Experts of a small language model.
Experts: 128 experts in each of 8 layers, 4 picks a token.
Training: a variant of Muon for the experts, 524M tokens, 3994 steps.
Below are experts of layer 5 (counted from 0) of a mixture-of-experts language model. Rows are named router (the router's row for the expert), gate (a neuron's input weights, with its number), up (a neuron's input weights, with its number) and show model dimensions 0-191. Each number is 50 + 10 x the weight over its row's rms, rounded and kept within 0 to 99.
After each expert's rows: "gets" lists some tokens that make up at least twice as much of what it gets as of all text. This comes from a sample of Wikipedia text that the model never trained on. Tokens count by the router's weight.

# expert 52
router:52 56 66 65 55 42 28 49 51 34 50 55 48 52 49 61 48 24 40 37 48 59 53 66 65 47 46 42 46 33 29 50 43 50 50 41 53 52 49 53 33 67 51 43 55 47 50 65 43 63 37 52 41 61 53 48 59 58 43 42 43 47 54 43 70 43 54 53 46 42 46 61 48 38 44 42 53 41 58 50 57 51 71 61 43 53 52 52 38 53 46 55 36 50 54 46 59 55 41 49 61 55 43 37 55 56 54 28 62 42 56 32 46 33 42 69 72 62 53 42 38 53 63 63 49 67 59 37 41 51 49 50 51 62 51 42 66 51 45 55 65 42 63 36 35 40 39 69 38 70 68 57 53 73 54 50 51 54 74 50 41 51 61 64 66 49 55 57 63 62 42 67 38 52 38 50 54 53 49 53 50 49 54 32 44 48 55 35 33 59 54 39
gate1:46 30 37 66 53 54 47 48 56 39 45 48 69 57 56 45 49 59 46 44 50 30 64 44 45 56 45 65 52 63 48 40 48 72 46 46 51 48 44 61 55 47 38 43 66 54 33 42 67 48 71 25 42 53 54 50 33 57 42 56 39 55 45 58 63 52 65 64 45 40 45 35 27 65 44 69 58 52 32 64 22 45 44 65 40 36 47 48 60 57 49 49 42 51 45 41 44 68 57 48 62 51 55 58 49 44 54 52 42 42 53 38 41 31 44 52 52 44 66 41 37 57 57 52 48 35 47 52 38 67 68 34 64 43 50 47 48 58 69 61 45 43 55 64 50 31 53 69 45 56 45 47 57 47 51 61 46 46 59 50 57 30 57 66 62 41 41 57 44 45 52 56 36 57 44 48 58 57 50 54 55 44 60 67 58 57 65 60 45 41 43 40
up1:54 37 56 65 62 47 36 70 40 42 67 52 56 69 49 40 58 45 60 38 32 48 48 71 66 44 55 57 57 36 52 38 37 67 50 56 56 73 56 38 53 45 29 45 53 54 43 64 44 39 59 44 46 34 52 66 40 55 33 48 46 67 39 49 55 50 56 60 39 46 48 52 36 49 52 59 55 45 43 52 34 57 62 68 54 47 41 47 48 46 28 51 36 39 61 56 55 68 59 69 60 46 59 43 44 53 53 40 53 50 58 52 43 59 52 50 66 39 25 43 47 51 61 47 48 51 45 61 45 60 39 28 55 52 57 41 52 49 63 63 38 40 41 50 47 24 43 52 40 58 44 29 57 51 44 52 37 47 50 53 45 62 68 55 50 52 44 45 34 48 70 39 37 60 52 56 57 62 46 55 50 67 57 45 47 51 62 56 47 27 46 46
gate2:45 51 41 52 62 39 63 56 50 58 50 42 37 50 66 59 46 68 53 55 49 38 54 52 43 63 55 51 46 45 38 45 60 40 47 39 59 37 56 62 48 48 50 45 38 49 70 47 42 49 47 67 57 60 57 44 48 52 16 46 34 45 47 42 60 61 54 60 51 51 34 63 34 45 54 51 39 54 37 37 31 34 41 30 68 64 61 51 35 59 59 53 46 51 43 68 67 38 68 64 51 44 40 54 60 57 60 73 39 45 66 74 45 46 74 50 46 42 42 58 30 44 54 48 55 52 41 31 55 50 39 34 47 35 44 62 45 47 54 39 67 51 55 31 38 46 57 48 48 39 56 52 43 48 56 50 43 60 55 55 37 61 48 54 58 33 54 50 65 38 50 37 65 56 60 55 46 46 51 54 57 41 55 59 46 58 51 32 42 56 41 54
up2:50 52 55 51 41 46 54 51 49 57 45 52 62 36 37 59 57 50 51 46 46 60 38 47 80 49 52 53 51 59 55 53 42 45 64 52 34 47 54 49 35 53 64 37 53 38 69 27 49 44 52 67 47 37 54 58 59 63 51 41 57 58 66 68 56 63 33 48 48 46 60 52 47 44 50 62 37 56 61 67 38 41 63 54 53 31 49 43 70 42 49 72 58 52 46 45 56 41 57 41 49 65 60 50 36 75 51 43 51 37 55 59 56 34 32 43 53 40 35 38 47 60 43 40 51 42 55 55 55 67 56 44 42 44 45 43 54 59 46 56 46 54 51 57 51 53 48 62 53 74 43 37 60 53 54 41 44 50 32 46 60 56 44 48 36 45 65 56 60 71 49 41 45 40 40 56 29 48 48 54 59 57 12 61 40 42 44 56 41 65 57 53
gets: " ", "\n", " |", "|", "---|---|---|---|", " \""

# expert 42
router:41 46 49 57 40 40 46 55 47 51 63 50 52 40 33 40 54 51 66 50 61 47 66 50 61 54 55 51 48 51 58 48 54 52 59 55 58 33 55 59 70 64 50 46 45 63 44 45 48 46 35 71 42 50 40 37 48 46 33 50 59 46 52 46 50 55 62 61 52 45 62 55 46 66 58 63 51 59 66 50 43 57 65 38 32 48 51 39 69 68 63 43 52 54 29 60 60 62 47 56 42 56 50 47 50 38 59 56 52 54 52 51 45 66 51 42 41 40 31 36 45 31 56 41 36 51 52 50 38 55 49 48 52 65 61 44 58 50 46 32 52 30 51 63 47 44 40 51 46 49 50 46 58 47 35 37 42 69 67 46 32 32 58 56 58 50 48 24 47 47 57 63 56 62 36 32 50 45 31 60 63 68 23 71 57 50 55 61 49 46 31 46
gate0:51 36 34 35 62 53 64 55 50 50 35 50 53 50 31 44 67 39 49 51 67 53 45 29 61 48 53 41 39 50 61 61 47 39 44 59 56 57 67 53 38 51 54 46 64 63 54 32 47 55 49 45 65 41 53 43 63 46 48 52 52 49 56 44 30 67 54 68 60 53 44 48 66 49 57 68 46 49 57 25 52 43 58 45 29 44 49 40 64 60 60 51 64 51 28 51 59 47 40 56 42 67 46 61 32 66 51 29 48 35 43 61 47 61 32 42 57 77 48 67 48 42 60 51 38 54 40 42 43 46 37 59 54 50 41 65 43 55 51 50 52 36 43 55 50 39 28 57 56 41 52 52 54 45 50 75 48 41 60 51 43 47 41 43 47 43 50 60 69 60 37 53 56 54 59 33 51 46 57 52 50 52 55 55 63 48 44 56 42 62 43 71
up0:54 46 45 53 70 70 45 35 54 47 39 49 51 48 53 43 56 50 50 47 38 50 64 44 59 34 50 64 46 53 55 50 38 57 42 27 44 48 37 52 58 46 37 52 52 63 45 34 41 51 66 56 57 34 59 29 58 55 62 52 49 61 44 51 34 47 67 58 48 35 41 55 64 39 54 29 57 64 43 42 66 39 57 42 30 58 45 30 56 42 59 41 30 56 43 51 41 70 40 57 66 46 54 56 45 35 46 56 54 68 50 45 32 74 48 45 49 52 42 61 48 48 61 46 56 45 55 36 34 62 62 75 49 53 62 56 49 43 30 54 51 46 53 51 47 40 48 45 44 57 54 35 46 42 65 51 38 42 65 47 29 70 56 65 55 57 67 46 61 62 46 51 61 51 51 47 51 41 43 59 54 55 46 59 37 53 66 41 46 40 45 60
gate1:49 53 49 42 45 41 44 60 64 47 37 53 56 43 46 48 65 42 45 38 61 38 60 57 53 51 49 52 61 37 44 49 51 38 51 47 61 52 52 44 48 51 34 56 59 59 44 58 51 33 35 51 61 21 22 56 50 32 50 51 56 53 45 31 66 69 56 39 43 45 51 47 35 44 62 42 38 48 47 67 58 48 68 48 54 61 65 39 36 61 52 53 54 45 44 64 52 42 70 49 46 40 61 63 63 45 34 56 46 50 45 39 46 46 57 42 47 65 58 56 41 39 32 66 62 43 26 57 45 64 38 65 43 49 58 60 50 45 54 42 50 56 57 62 39 47 44 50 51 49 57 44 50 50 62 55 67 52 40 50 69 52 48 54 77 65 40 66 57 38 23 36 41 34 42 40 58 58 47 57 46 44 49 43 40 57 44 65 71 57 48 46
up1:50 58 56 55 57 49 46 52 42 58 38 57 56 33 49 56 47 52 46 43 42 41 46 48 75 52 46 50 45 27 38 51 50 55 51 26 56 68 60 43 63 51 58 49 54 38 55 61 44 46 58 57 29 57 48 52 68 58 56 50 46 43 51 51 50 65 52 56 34 53 49 56 60 52 68 43 36 53 60 67 45 56 45 51 54 52 65 49 42 48 48 69 54 41 51 68 49 41 40 53 56 42 51 59 50 31 42 42 41 67 58 48 60 44 56 36 29 61 55 68 54 57 56 60 56 61 54 59 49 58 62 69 43 46 45 51 50 31 32 51 47 56 39 66 48 65 49 57 34 46 55 24 50 83 45 35 41 66 31 62 41 56 29 52 47 39 55 46 40 44 35 31 44 42 36 55 47 53 48 54 48 56 44 54 38 54 58 41 53 64 47 30
gets: " to", " was", " is", " be", "ly", " not"

# expert 6
router:50 51 58 60 50 42 38 36 62 41 50 49 42 43 41 39 39 50 50 54 38 57 47 38 49 56 53 46 50 39 54 38 59 52 50 65 45 63 36 60 52 39 59 61 51 28 31 46 52 55 45 69 29 31 46 44 67 56 65 54 37 49 67 56 46 48 58 56 44 46 61 49 45 55 50 38 46 66 53 54 55 53 56 47 62 51 42 68 64 55 44 55 45 34 41 43 49 63 36 72 43 29 62 58 60 60 44 37 40 52 54 73 44 51 48 39 36 45 47 50 55 55 40 58 43 41 60 52 68 66 71 44 48 54 47 41 49 52 54 53 59 48 40 36 53 50 63 61 54 51 63 49 49 44 51 42 67 24 36 61 60 48 45 54 45 41 49 40 50 60 35 43 41 68 34 47 59 55 51 69 82 45 59 62 54 67 58 42 44 60 54 70
gate1:50 56 46 55 61 43 56 43 30 50 33 50 23 37 52 48 50 45 58 50 42 31 58 50 64 65 45 62 50 62 50 51 61 36 49 38 33 66 36 42 39 44 69 35 42 59 32 47 45 40 60 45 38 62 34 67 57 48 54 50 48 54 51 27 57 56 28 40 45 60 43 57 62 49 58 60 35 50 70 47 63 53 47 44 48 52 62 61 40 17 51 65 52 63 42 54 46 47 52 62 49 55 59 48 50 59 66 51 58 45 54 56 49 53 54 41 51 57 58 38 22 44 54 58 49 43 40 51 50 47 58 51 66 61 54 58 51 57 53 51 38 48 32 40 54 46 41 41 61 48 56 49 51 42 54 59 53 55 40 45 50 56 65 46 43 55 44 38 33 43 39 57 55 43 48 51 31 62 69 52 60 72 51 66 46 67 52 59 41 49 41 69
up1:54 53 39 53 40 70 45 50 53 63 57 45 60 56 37 54 66 48 46 49 46 59 53 45 51 28 52 57 54 48 60 49 54 64 47 42 54 57 59 44 75 58 42 55 45 41 53 41 68 66 49 51 44 40 53 41 34 70 33 53 54 55 38 53 48 25 56 45 53 49 50 23 41 67 47 51 60 52 40 42 39 53 38 35 38 36 53 50 46 53 45 33 47 51 47 44 76 50 38 47 55 53 49 65 45 49 59 45 55 55 44 51 55 51 36 50 68 46 34 59 76 41 53 27 39 42 49 57 75 51 50 64 38 40 44 48 46 56 45 40 63 45 51 64 52 41 66 44 50 41 55 53 52 46 55 51 30 40 42 61 64 38 51 48 61 42 69 48 56 36 53 36 35 51 46 56 37 30 53 56 52 44 57 46 42 54 71 50 33 49 63 33
gate2:52 51 66 45 54 56 61 48 45 55 63 45 31 67 56 56 50 64 66 65 38 38 44 64 41 45 47 53 54 53 57 59 40 39 54 44 60 74 46 37 37 42 65 33 59 60 35 47 53 38 50 52 55 42 40 58 58 49 67 49 45 56 51 51 51 52 49 59 52 42 48 60 20 52 57 36 35 42 48 49 45 53 50 57 61 57 39 48 53 32 52 44 52 51 60 82 67 50 69 58 47 41 61 47 39 63 61 51 43 47 64 39 45 37 40 48 43 37 31 71 47 35 49 60 45 46 61 53 37 42 44 43 73 46 48 39 55 46 18 48 46 50 57 52 48 57 58 63 47 64 52 44 52 46 32 50 52 59 53 56 47 36 43 59 51 35 48 27 61 49 40 38 41 34 39 54 60 50 61 40 46 60 56 56 58 51 63 46 56 58 46 48
up2:53 48 49 50 22 59 52 38 50 46 54 49 64 55 40 54 59 52 50 56 52 56 44 46 71 53 46 57 44 43 56 52 40 56 59 54 53 44 52 28 52 47 50 64 49 53 72 57 37 63 58 54 53 43 61 51 63 51 43 46 36 40 23 69 58 31 64 45 56 53 56 55 66 52 69 59 42 57 55 33 54 49 54 60 31 36 55 49 61 71 46 45 50 55 51 65 37 44 59 66 62 53 43 75 58 54 48 49 53 33 52 42 58 40 30 45 33 67 41 48 54 44 59 62 51 41 55 39 25 47 36 42 49 49 48 42 44 64 45 55 57 49 58 47 41 51 51 60 53 76 49 27 48 52 49 46 49 44 58 50 55 38 56 33 40 51 36 43 46 58 34 41 60 30 55 38 54 39 57 50 47 31 52 37 53 59 49 36 49 36 56 35
gets: "s", " p", "st", " c", "p", " f"

# expert 32
router:50 47 57 71 49 64 48 31 60 42 55 49 43 44 42 33 35 43 63 34 57 41 52 34 55 48 50 52 41 48 48 44 65 71 58 68 51 54 47 71 34 52 48 61 51 35 40 64 55 51 64 59 35 30 60 58 47 61 52 52 48 58 49 40 51 56 63 32 40 40 62 42 31 59 41 50 31 42 56 31 57 56 62 52 56 43 25 61 46 63 46 41 36 58 43 44 35 50 38 72 47 32 47 54 52 41 48 40 59 57 57 53 52 50 42 50 39 40 49 50 66 38 43 50 36 36 64 44 42 51 54 55 42 35 39 61 49 52 26 56 50 58 41 28 50 41 52 56 46 56 53 55 55 38 45 49 66 48 44 49 38 54 46 40 47 41 45 34 52 55 44 45 42 55 55 40 40 66 42 67 70 65 67 47 58 55 40 48 51 57 45 53
gate1:56 49 51 54 62 45 57 65 58 65 43 46 62 63 55 45 49 45 67 65 46 56 54 41 48 65 40 40 45 53 50 53 44 43 50 58 49 60 49 49 65 45 36 60 45 57 64 37 43 53 61 56 40 38 62 51 50 51 64 56 46 52 58 46 46 73 74 33 34 52 48 47 56 47 52 56 51 61 51 63 50 27 56 64 43 48 47 34 34 38 62 43 72 51 45 71 41 52 49 62 41 52 44 40 52 34 34 38 37 47 50 53 53 57 51 58 43 18 22 55 42 59 53 60 47 46 35 50 10 61 39 55 50 52 55 51 50 40 52 55 53 57 52 60 55 54 40 55 46 72 55 45 61 53 56 56 39 50 66 47 49 46 39 41 60 50 61 56 61 37 42 57 68 54 41 38 38 54 46 59 40 53 57 46 58 42 55 35 48 37 51 39
up1:55 37 56 36 42 42 30 65 50 51 41 58 28 63 48 39 50 57 46 43 34 41 49 49 62 52 42 43 58 54 36 50 67 62 41 71 26 62 35 35 53 55 58 50 27 44 63 30 67 40 48 58 59 42 48 48 53 50 61 50 59 63 55 61 47 41 57 42 49 44 43 45 39 57 46 54 37 43 62 47 40 56 46 53 47 48 78 50 61 58 53 73 58 51 49 66 41 49 49 50 56 69 50 52 54 52 54 62 42 67 62 62 72 27 58 46 44 42 53 48 71 35 57 49 57 36 47 55 39 46 36 52 47 46 48 56 51 43 53 36 61 48 71 66 46 65 47 38 44 61 46 44 38 61 43 61 33 40 41 44 63 50 43 62 47 40 49 46 66 42 45 63 63 41 54 57 44 44 58 56 60 56 64 48 43 54 46 59 54 58 45 59
gate2:53 42 52 49 37 54 66 60 62 55 55 48 31 61 57 55 57 59 64 62 36 56 47 64 35 27 54 47 42 50 30 44 38 60 46 56 66 55 71 40 47 57 40 44 59 30 44 62 53 27 47 41 46 45 36 51 38 59 54 55 51 44 66 42 58 54 69 55 42 34 43 57 41 59 35 47 48 51 68 66 44 36 43 44 37 62 57 55 58 44 64 43 50 51 52 63 57 51 21 42 39 47 57 36 59 43 57 50 47 44 52 69 46 46 65 54 56 46 56 73 63 52 40 58 51 56 46 49 46 66 61 43 53 53 48 46 58 50 62 40 41 60 45 56 56 71 40 51 42 47 56 50 67 37 46 36 48 34 57 47 53 47 40 56 55 46 59 50 76 39 51 56 60 54 53 51 56 56 48 61 48 52 51 42 46 42 39 29 41 29 45 26
up2:51 56 46 56 47 46 64 47 42 46 58 46 47 34 34 56 59 58 53 61 31 51 54 53 56 68 48 58 43 58 48 50 39 46 61 51 58 54 49 54 47 59 42 39 53 41 67 47 43 63 48 65 37 49 62 54 49 38 53 50 35 58 42 44 49 53 56 27 50 54 44 59 36 58 67 38 76 57 41 67 56 71 59 48 43 52 56 62 63 34 52 51 52 58 56 43 51 44 44 63 58 59 59 41 29 28 41 36 54 68 35 58 72 52 57 50 39 48 67 49 34 63 49 52 53 59 65 55 32 27 64 58 39 47 51 39 41 49 46 51 51 53 49 44 58 56 35 49 46 53 51 43 41 66 41 45 44 46 54 52 37 64 64 28 61 53 41 60 70 37 40 56 61 60 44 59 34 39 37 52 66 47 34 57 53 57 29 45 53 55 51 50
gets: "s", "es", "ers", "ies", "les", "ts"

# expert 3
router:52 55 62 53 66 50 57 41 48 45 55 52 60 40 56 51 44 49 35 50 30 41 57 65 41 52 44 58 50 43 39 49 68 51 36 70 41 48 67 51 47 34 30 36 30 41 58 37 55 45 52 48 52 56 37 46 50 67 28 51 57 39 61 43 55 59 46 38 43 51 39 48 40 32 28 43 48 45 56 48 31 52 50 31 59 56 63 63 59 38 44 59 44 50 51 37 49 50 52 57 45 63 47 45 65 70 39 32 44 55 59 54 58 40 55 57 55 65 59 66 56 54 32 64 33 59 54 47 41 63 50 52 63 26 47 60 39 58 58 62 49 36 53 39 60 36 67 67 54 54 48 25 47 43 47 54 49 45 43 58 59 44 57 52 63 61 44 50 64 53 60 52 35 39 50 48 52 69 62 61 43 58 47 48 49 42 45 43 61 34 56 50
gate0:51 43 61 54 39 38 47 49 41 58 39 54 48 60 40 37 47 53 44 66 59 53 49 54 66 43 48 39 37 44 41 45 44 48 55 61 43 45 63 55 42 43 63 63 37 40 52 56 53 60 39 54 36 23 39 48 44 63 67 57 32 50 47 41 44 67 58 56 54 50 37 50 68 60 49 62 42 41 40 46 70 35 65 52 55 52 69 47 47 52 63 28 39 49 67 42 50 59 42 64 53 28 63 46 56 46 33 38 42 51 47 66 66 54 57 40 39 42 46 38 41 61 53 48 38 54 42 40 63 45 73 37 32 45 55 58 47 50 65 47 45 44 57 66 50 56 59 57 53 65 53 55 42 40 41 59 41 43 41 59 47 35 53 67 37 42 38 62 59 55 40 30 41 60 42 45 68 53 52 47 63 59 50 63 69 51 37 66 54 61 53 50
up0:45 51 35 57 68 56 35 43 39 51 55 46 56 51 42 49 47 45 47 53 50 49 59 63 46 40 44 46 52 33 55 48 55 55 47 42 45 64 32 52 58 65 29 41 58 74 34 55 51 48 49 50 74 72 66 46 48 46 23 55 50 51 55 54 46 37 48 39 51 57 52 51 68 55 38 38 68 48 64 52 44 62 46 38 49 40 38 58 34 43 32 50 66 48 30 39 54 37 68 65 55 60 55 47 48 58 55 59 62 32 61 41 47 50 57 46 41 41 59 56 53 54 33 63 59 47 53 60 33 45 43 58 47 47 54 33 43 55 49 57 36 56 40 40 50 49 49 49 45 46 46 46 52 52 72 40 52 51 38 49 46 59 50 33 53 65 50 41 51 62 69 69 61 47 69 68 58 42 34 52 43 47 43 41 39 30 68 48 47 40 52 61
gate1:53 62 57 53 44 69 66 49 42 59 38 53 52 53 51 51 48 47 57 67 61 60 53 50 28 62 48 52 45 60 47 46 55 62 50 50 83 52 50 57 54 52 48 45 35 35 51 46 50 60 61 47 46 47 38 39 64 45 57 48 35 40 36 44 66 42 38 50 61 58 50 62 48 48 37 43 78 51 43 59 38 25 48 49 53 49 58 60 40 41 42 58 49 43 40 41 26 59 57 40 49 41 38 57 49 44 45 56 45 44 52 52 36 42 43 56 46 66 45 68 62 67 60 40 47 55 40 55 46 62 44 56 50 54 61 39 45 67 53 41 55 35 37 60 54 45 54 50 50 63 45 60 48 51 70 32 50 43 30 45 51 54 62 38 43 52 53 52 29 25 55 40 50 45 54 49 51 59 34 44 58 47 29 36 78 55 52 38 66 51 52 34
up1:46 46 48 56 66 42 30 61 47 70 59 44 62 64 72 61 49 43 51 47 45 38 41 41 69 56 52 46 48 49 44 53 58 52 54 56 25 53 61 40 40 64 52 66 47 53 60 54 55 38 59 28 59 50 54 55 47 49 45 53 61 43 61 56 48 48 67 54 44 55 68 50 49 55 53 43 54 53 45 58 54 50 62 50 52 55 42 42 71 64 51 60 43 46 79 63 74 60 44 37 35 59 27 58 60 46 36 55 58 55 44 48 50 36 56 62 39 48 63 49 37 38 31 54 57 53 49 44 56 49 25 65 54 53 41 55 57 38 44 51 38 62 46 40 40 56 51 50 30 40 64 48 46 49 55 47 55 44 61 56 50 44 29 45 68 55 63 50 40 42 39 62 51 52 60 46 51 41 29 36 38 50 48 54 34 24 45 42 44 60 55 46
gets: "el", "0", "8", "er", "l", "ell"

# expert 37
router:56 35 62 56 52 48 37 53 49 43 70 55 37 60 40 35 52 51 46 57 63 50 48 43 56 38 60 36 47 53 61 29 39 66 49 34 54 35 68 61 61 65 51 39 58 71 53 38 45 50 45 55 47 48 34 42 44 66 37 55 43 52 34 49 45 62 60 55 65 39 55 53 62 58 45 41 56 44 45 48 60 38 73 58 42 46 60 50 57 56 72 44 52 55 47 73 59 49 32 49 51 40 49 36 24 49 50 53 57 51 61 59 52 61 64 46 55 54 56 41 56 41 61 34 43 36 58 52 42 47 52 59 40 63 55 35 51 55 39 40 50 40 56 58 51 48 44 41 58 40 46 45 67 41 37 53 55 60 70 38 55 38 60 50 64 60 45 32 45 34 54 47 59 52 55 39 45 44 58 56 62 51 27 68 41 44 25 58 46 63 50 50
gate0:55 52 55 35 51 45 52 55 36 34 40 54 35 53 48 41 47 39 40 36 63 48 54 59 53 61 50 52 60 55 44 56 57 57 59 36 73 46 49 58 56 44 48 47 52 50 42 42 65 50 39 54 62 49 62 32 51 30 53 53 44 56 43 43 48 58 71 43 49 58 52 48 65 35 70 69 43 43 64 40 45 78 56 70 21 54 68 41 29 37 55 57 46 61 45 36 40 65 46 41 57 39 53 53 48 27 54 43 42 64 49 46 41 50 46 47 45 45 46 42 38 57 65 56 59 46 55 48 54 52 42 69 55 51 48 57 47 50 50 65 44 53 55 47 48 38 58 55 69 63 49 47 39 57 42 50 53 62 32 45 35 56 51 63 18 42 44 66 48 38 46 52 45 33 61 60 47 67 44 48 59 48 52 52 42 57 67 47 56 33 44 45
up0:53 60 40 47 51 40 48 50 51 53 61 48 52 41 49 65 41 62 57 48 39 56 48 47 28 45 48 34 51 54 46 47 48 47 57 34 25 57 62 43 48 55 64 55 66 39 57 54 45 50 53 47 50 29 37 56 48 64 51 51 43 47 51 38 48 31 35 44 60 58 48 62 47 65 46 56 65 53 37 58 49 28 57 49 60 52 60 61 50 72 49 55 48 51 41 53 55 56 42 66 31 55 55 42 51 44 49 57 63 56 55 45 63 59 59 39 37 59 65 75 38 59 60 47 50 37 47 46 70 64 52 25 35 45 46 51 48 55 54 42 74 63 54 61 57 50 39 41 38 47 55 46 58 64 44 43 51 35 44 49 69 37 46 32 40 35 59 53 56 41 61 53 73 49 73 57 51 45 42 36 37 58 45 41 36 33 43 45 66 60 52 37
gate1:47 41 47 60 50 46 48 42 65 71 26 43 59 46 67 56 34 48 53 57 40 47 57 41 66 50 52 64 53 61 48 59 18 62 52 45 62 38 36 60 54 54 45 38 53 55 46 36 50 40 44 72 54 51 47 38 34 41 42 43 46 55 65 49 34 36 43 57 54 46 42 49 63 51 43 42 59 41 53 60 56 40 43 54 49 51 48 54 38 30 29 53 73 54 35 40 63 42 61 45 41 39 40 42 59 63 43 45 45 49 57 58 61 48 42 51 47 51 68 64 82 39 53 40 51 61 43 50 50 47 57 64 68 49 76 47 48 44 46 60 55 34 40 41 53 44 61 40 33 50 55 53 63 58 57 46 52 61 36 62 38 53 64 40 39 51 52 64 46 48 63 46 48 57 49 44 38 45 57 62 62 53 43 52 58 56 37 65 43 60 47 55
up1:51 53 52 42 54 62 39 58 42 51 58 47 53 35 44 42 40 57 58 57 41 32 55 48 33 60 48 58 47 51 71 54 41 37 44 50 70 39 50 42 38 54 61 56 58 53 57 45 38 59 68 38 54 56 49 46 62 62 48 47 51 42 37 46 63 62 40 43 54 54 57 42 68 26 34 43 31 52 63 40 73 55 54 77 30 40 49 57 58 69 59 35 57 46 39 45 43 44 53 53 61 63 53 46 61 49 54 61 50 59 46 43 53 65 33 51 44 53 36 46 51 37 53 54 58 50 50 43 43 50 48 59 51 55 48 42 54 57 43 47 69 44 57 36 49 54 42 47 64 65 53 63 41 43 47 36 56 61 64 44 56 57 37 68 31 50 45 28 45 63 41 66 44 33 60 72 63 59 51 51 28 52 48 46 39 35 65 51 41 37 60 60
gets: " also", " he", "ly", " was", " He", " who"

# expert 82
router:54 38 26 58 45 68 37 32 56 35 64 48 59 59 38 33 58 49 41 42 58 49 53 68 61 44 52 66 62 60 61 59 39 55 37 41 56 37 35 62 62 46 59 45 38 54 43 53 41 49 54 44 59 54 57 46 39 44 46 49 53 41 48 48 37 61 60 74 48 58 44 46 41 60 42 68 54 55 42 33 63 52 54 42 41 53 68 53 54 44 46 48 56 57 56 66 56 61 38 59 58 49 39 42 35 62 65 61 61 59 53 58 52 59 58 55 69 39 51 57 46 40 54 45 45 51 58 51 61 64 53 37 45 61 60 42 49 48 48 28 53 65 51 52 37 53 49 57 65 40 68 70 56 50 62 46 35 40 72 33 50 45 38 59 68 49 43 27 33 43 56 65 42 56 55 35 53 62 55 41 60 51 48 50 68 48 36 43 41 53 47 56
gate0:50 38 33 50 52 45 37 43 49 48 61 53 64 64 60 47 51 55 64 37 52 49 42 57 74 40 51 52 48 42 33 48 51 50 46 44 54 55 39 56 56 42 28 62 45 42 37 61 42 74 49 49 44 59 58 44 36 45 58 50 48 58 52 62 45 54 52 61 45 68 48 53 52 41 61 40 55 48 71 52 60 57 53 61 45 50 53 52 46 48 38 46 45 43 60 53 43 30 54 63 46 62 37 36 40 54 44 57 43 62 50 58 11 33 65 54 43 46 38 38 33 33 47 59 51 34 54 65 43 39 29 71 52 47 62 50 52 42 49 47 49 53 41 45 46 40 48 46 46 44 48 44 44 61 42 57 52 56 59 37 72 40 40 53 34 42 60 65 39 53 51 63 49 39 45 68 58 57 42 57 51 73 61 43 42 69 53 57 69 64 43 61
up0:50 57 37 53 25 52 36 36 59 30 56 39 38 40 58 57 52 41 58 62 37 73 37 35 55 47 49 63 57 67 46 41 60 49 39 37 48 57 30 41 61 52 37 68 68 51 63 52 37 43 60 59 51 41 62 51 49 46 72 45 46 56 38 50 53 38 51 51 39 59 51 49 55 54 62 58 40 49 22 55 66 36 47 37 48 63 42 47 45 51 61 50 65 49 48 59 50 64 51 53 40 54 38 51 34 48 44 59 49 70 52 54 37 27 63 49 46 53 51 54 58 51 60 57 38 63 55 60 52 52 44 61 46 64 38 64 48 67 42 54 65 47 40 60 55 40 64 49 57 37 38 60 44 47 65 47 37 42 55 54 44 63 38 42 27 45 50 59 51 50 55 42 53 51 58 53 35 43 31 42 39 55 61 47 29 49 48 55 43 42 66 44
gate1:57 57 43 51 59 51 43 58 51 50 54 46 45 47 58 46 48 50 47 59 39 47 43 43 78 52 50 51 68 48 50 51 51 42 43 47 28 46 44 48 48 54 38 36 45 47 39 47 43 52 42 48 49 26 37 35 50 64 52 53 56 54 37 52 32 52 39 59 71 58 49 55 53 40 56 55 66 62 39 55 61 46 47 60 64 54 46 55 34 33 53 68 37 75 41 46 48 46 67 63 59 54 45 74 54 52 46 56 40 47 45 48 48 32 43 57 48 55 43 58 69 49 56 46 42 63 50 53 47 52 17 26 32 51 59 44 59 47 60 48 57 49 32 56 45 54 63 49 54 55 50 49 46 63 60 37 57 43 56 59 26 47 61 51 35 66 57 42 27 62 41 71 48 56 62 46 49 38 58 42 41 58 65 43 36 34 53 45 37 52 62 62
up1:50 48 50 43 49 68 46 30 52 62 42 49 50 40 30 74 47 56 41 44 54 62 46 51 39 40 45 59 45 58 55 39 53 53 45 45 52 63 60 56 45 49 54 47 71 53 41 48 47 48 25 47 45 47 44 62 61 46 53 50 37 45 54 55 37 46 44 66 36 50 57 58 49 45 55 57 45 35 51 66 62 29 51 42 45 43 65 62 27 49 49 45 77 40 30 44 49 38 65 84 41 40 34 41 50 41 54 60 54 57 42 52 59 54 75 47 59 56 56 43 46 54 63 39 55 43 32 50 62 49 49 47 41 64 35 56 46 62 44 47 62 44 53 45 50 38 58 40 54 58 48 33 42 48 53 36 52 61 61 55 53 68 42 57 52 47 46 39 60 48 80 44 60 48 29 36 56 46 60 56 43 46 56 69 62 58 51 47 46 41 56 51
gets: ",", " that", " which", " and", " when", " but"